Experts of a small language model: 12 layers.
Below are experts of layer 7 (counted from 0) of a mixture-of-experts language model. Rows are named router (the router's row for the expert), gate (a neuron's input weights, with its number), up (a neuron's input weights, with its number) and show model dimensions 0-127. Each number is 500 + 50 x the weight over its row's rms, rounded and kept within 0 to 999. Numbers have three digits each.
Before each expert's rows: a language model's description of what the expert responds to. This comes from a sample of Wikipedia text that the model never trained on.

# expert 17
Description: Biography date parentheses. Opening parentheses, born, semicolons and dashes in the birth and death dates that follow a person's name in biographies.
router:466404565560498563529463511453483500583509485391487503437556639524490551520470437501478533565572489539591488486517493537405472479499560500514552571457459499399647468521483476549500508538542504471523457357486474462561383464504500478435456483532488512537450395424571431501456478517494431482479509457502392476501519447474489506546532473500580418525529455542522530497554419427490476462484
gate2:512507510528449470581519445472585533434500548588513550553531453468409390388541493528533492456512492443429471540451496472422531416430494530511491465483526468566564541484518480489520483520460463452457430509496601391460496461447528512574503650489526599405454568466505519487548502489527612552476442613554515482464493477548525545453453535415470465456531570544504464536437554572498503507548
up2:532539462437507505531533496600511406498502532553475479407481501496486512384542497523544495556495610488481488456496496454499569615550441470489565482498538439436413437507532582476620515531509593562541411586555438528549440462460533451476430522440447485507480461527547577451490535531560497450542555522440548551577553505445475485521554510455527533455573499577504355441459512482543514562531
gate3:478562553524540559406502499504649464511481534508587405448431486450513538566517457464425531532452496437478561560492497537495504589540467473482522492586608488498527503583535514534481495464549517483521470497465490577517480492494532521354533488501543435473532631580510427507455544470525559537496480531548474493416512507540521473397512502525503430321542519489517501450494435457586448505553
up3:522575384526588455517501518394496538473565616557513488536425557534543495544489470428459514475539554482532561435535531630549532455547516522466491447498560550396524584473380461479447535501412527548568523516555468542402485519590549468407548574539503574434519513439526443462472465533508403569520546462482437517490546520451467464475521515536584492489488495535515467472569548522522454529522
gate4:407496485457516543462478555465459555514472458558437437549548554484491408557493422496446528568568482502508456446519422598477519537514479414510510502490447496507526434458449437440473499593489511435454451489385537564496405494560537496546616495490423530543484472432539542519538455453548509498499530548501421488447442543496432503547425427593431387536528607471544536397480444439508475521481
up4:486425493514493493521440451605572538431560503587484472458556456658531450478416468459535421510448468432483507457530522413494447512509522358488471472491430515593450452505508502449497487517492529545526527597475514487552423535575494493512513532383519448481586571493452520450483484525494617489435454581572444530475560541563546587467474423525493520501502548453477487451529392506469494504494

# expert 38
Description: Table cells and digits. Blank cells, pipes and digits in sports and election tables, such as 0 | 21, ±%, plus stray non-Latin script bytes.
router:492394537511526478511439473422528472515585484419499520473473545486525528447508529602505560515616536520576500505580382544520489468502460534490545512448465562435615585560412493489467455553542537487577448462435499513511439476456523510505492424485487494490429451440573491501497493502481508499483415487542477599463437450457396536543478450479522463417553438586503536471602392504449462399492
gate3:510601402406492547520554510505524525554332533522557532481532429496481532522481516514416512430480411432447461544485589485500535490588506503492473525454579367444451592495485496484519561494486464527452516511456453451490533537504533504451428494551509491401490475582432487598420551576491461523567438516481640527546428480502551527517468486529500536497551452513500450549513565520576504551542
up3:472619468487650505572612455475598515455447565410463552517491505510511523533524563523457577488452549540547534487471465479440516518548503562423506447485431466438457404541472424509529516492434512501444528526456473554501548530603566489482473553442552474479476533515543402572454500550555406540443468540544540442546467453446460557492494489500440540471537469348560438503446559509487501502518
gate4:494415524476557455494509507430514497423560482521593525457467605580523574537539462512471471487562558445496455524464462460455447485478493592510430565536515469601451448542454548474572538510462538517494553443452579452519520594459522607424532502441509468496554433508482505475524408484503524481436493383576464466574475514511424425517468432526490484641515495421468474388514446534425530528523
up4:469482499461493516476496533397542555508550443555544555445529422507536633496532477445565536461556531485464529462499505401525527507585438484504463572604499620494515584493579513508478461562539557476529506493517517470349538561505623465471488516452504421598501566554518538558512510588500602430431512573496473450541582520441454536546556515471533535406499474534476464518472499490504457455476
gate5:498466523482568471538443511502522460547517549509484419480455579479544588475534512504499585445427503538546532408440464478394433465499467585463524495473510570567474574502440485553411542532522522480459408542445548573602472493534549474533570531564385468552542600437420481453482518529574433468415488494600456556481396397462549455517501501467493542424457505513479476497548506570479492548464
up5:506535493438523504455496521477530551488503514504554557498464451519586524516569465420506401565533462422486483538549534485536531426494512476499367504526487529476476416455550476466404483470425541476508519515565601518469447442536467535500383504485499520584436500412512474530384491447612514460541479509422501482550463527508519651452481545452488497432549625515561434476452430522445461408492

# expert 35
Description: Commas and conjunctions. Commas ending clauses, dates, coordinates or lists, plus and and but, as in "On May 5, 2021".
router:562375661430514549515511474496498603495512473476487551376516615496514537509457557477479488530589535603541501505495547523379485387570500554483526517444455604456523534528502526529454446525481478421545415484433455477520463425467482481478476477513520500465452460414521526456505465538442444416472389482541462545445443471480432534483467506454505492462532500601500476551528432491474507501528
gate3:479505481487424510493532459554448531467475511477493425554515530480500477615454477495457348586471522536423567462565499521371465548625578557486485583516579498550582532469431445538528503539526480467534499342502437480460450555513523433484499451540535451421556596486463494573475475487470458533439486454507520481480476517500459533494458498494386499586505449452511560467489527547510464594549
up3:418407518483475576460515513572485494581399602512443591498534486449578518600532453525520429467569594514491513480499477514485544521486535564439489442558455515544492477549531363500486523610521486473542475491529439390553505420493476480474446501498476497582378433532453565482503536523608446567542445490466519479468497473462483527574516542499504580531519528611455525521467535422484538435521
gate4:508469564551501560510468507501460554429549496536536459444411525507414416434492514423583563561556458510530547602484584482494470530490395519494585485498556538459606488430544512473444470486531497647498481476503413548571483456466512572542509459498473517474449578539469540533550417478368513457543445544511578481490484485575518437419533519510500550390505476511505529543560454463547529457579
up4:508448542418461475525462483540482563436483552507535554499460560502557446471609506479566512441487548461538441467525528545515499520401484483502603572540626515519500487520595531519513433484459444543493508443411510490536551438461429569538403450597459587471517518496486439563525395506473491616511483554469470429518516435550517495550497477417424432435546416433520607523476455494540513533544
gate5:511498529447536433455482475481480469491510496463469543455533470508453531539545472492446583541484440502466584526493491499504450381505612489494544522523416508568512417544459509439476419506448573535476452560422525514508454483543513431435587587463526488600450567507514503546509415551499524578518502531574618452509511460512429597468453427413446557456465387478465430498462441388586510464490
up5:524544415580532488543456489533463508454518566449556412471452506534494380457551423508415493461565484506509558589450460587441504506450425471490465516556529459526529490518428505450487531428505587491515513533433488513499507591509423491470539481456512602549448571481526364487507555521480416467567549510555566519484419452596519533492447513438538551543615542594445564525494470449494555545461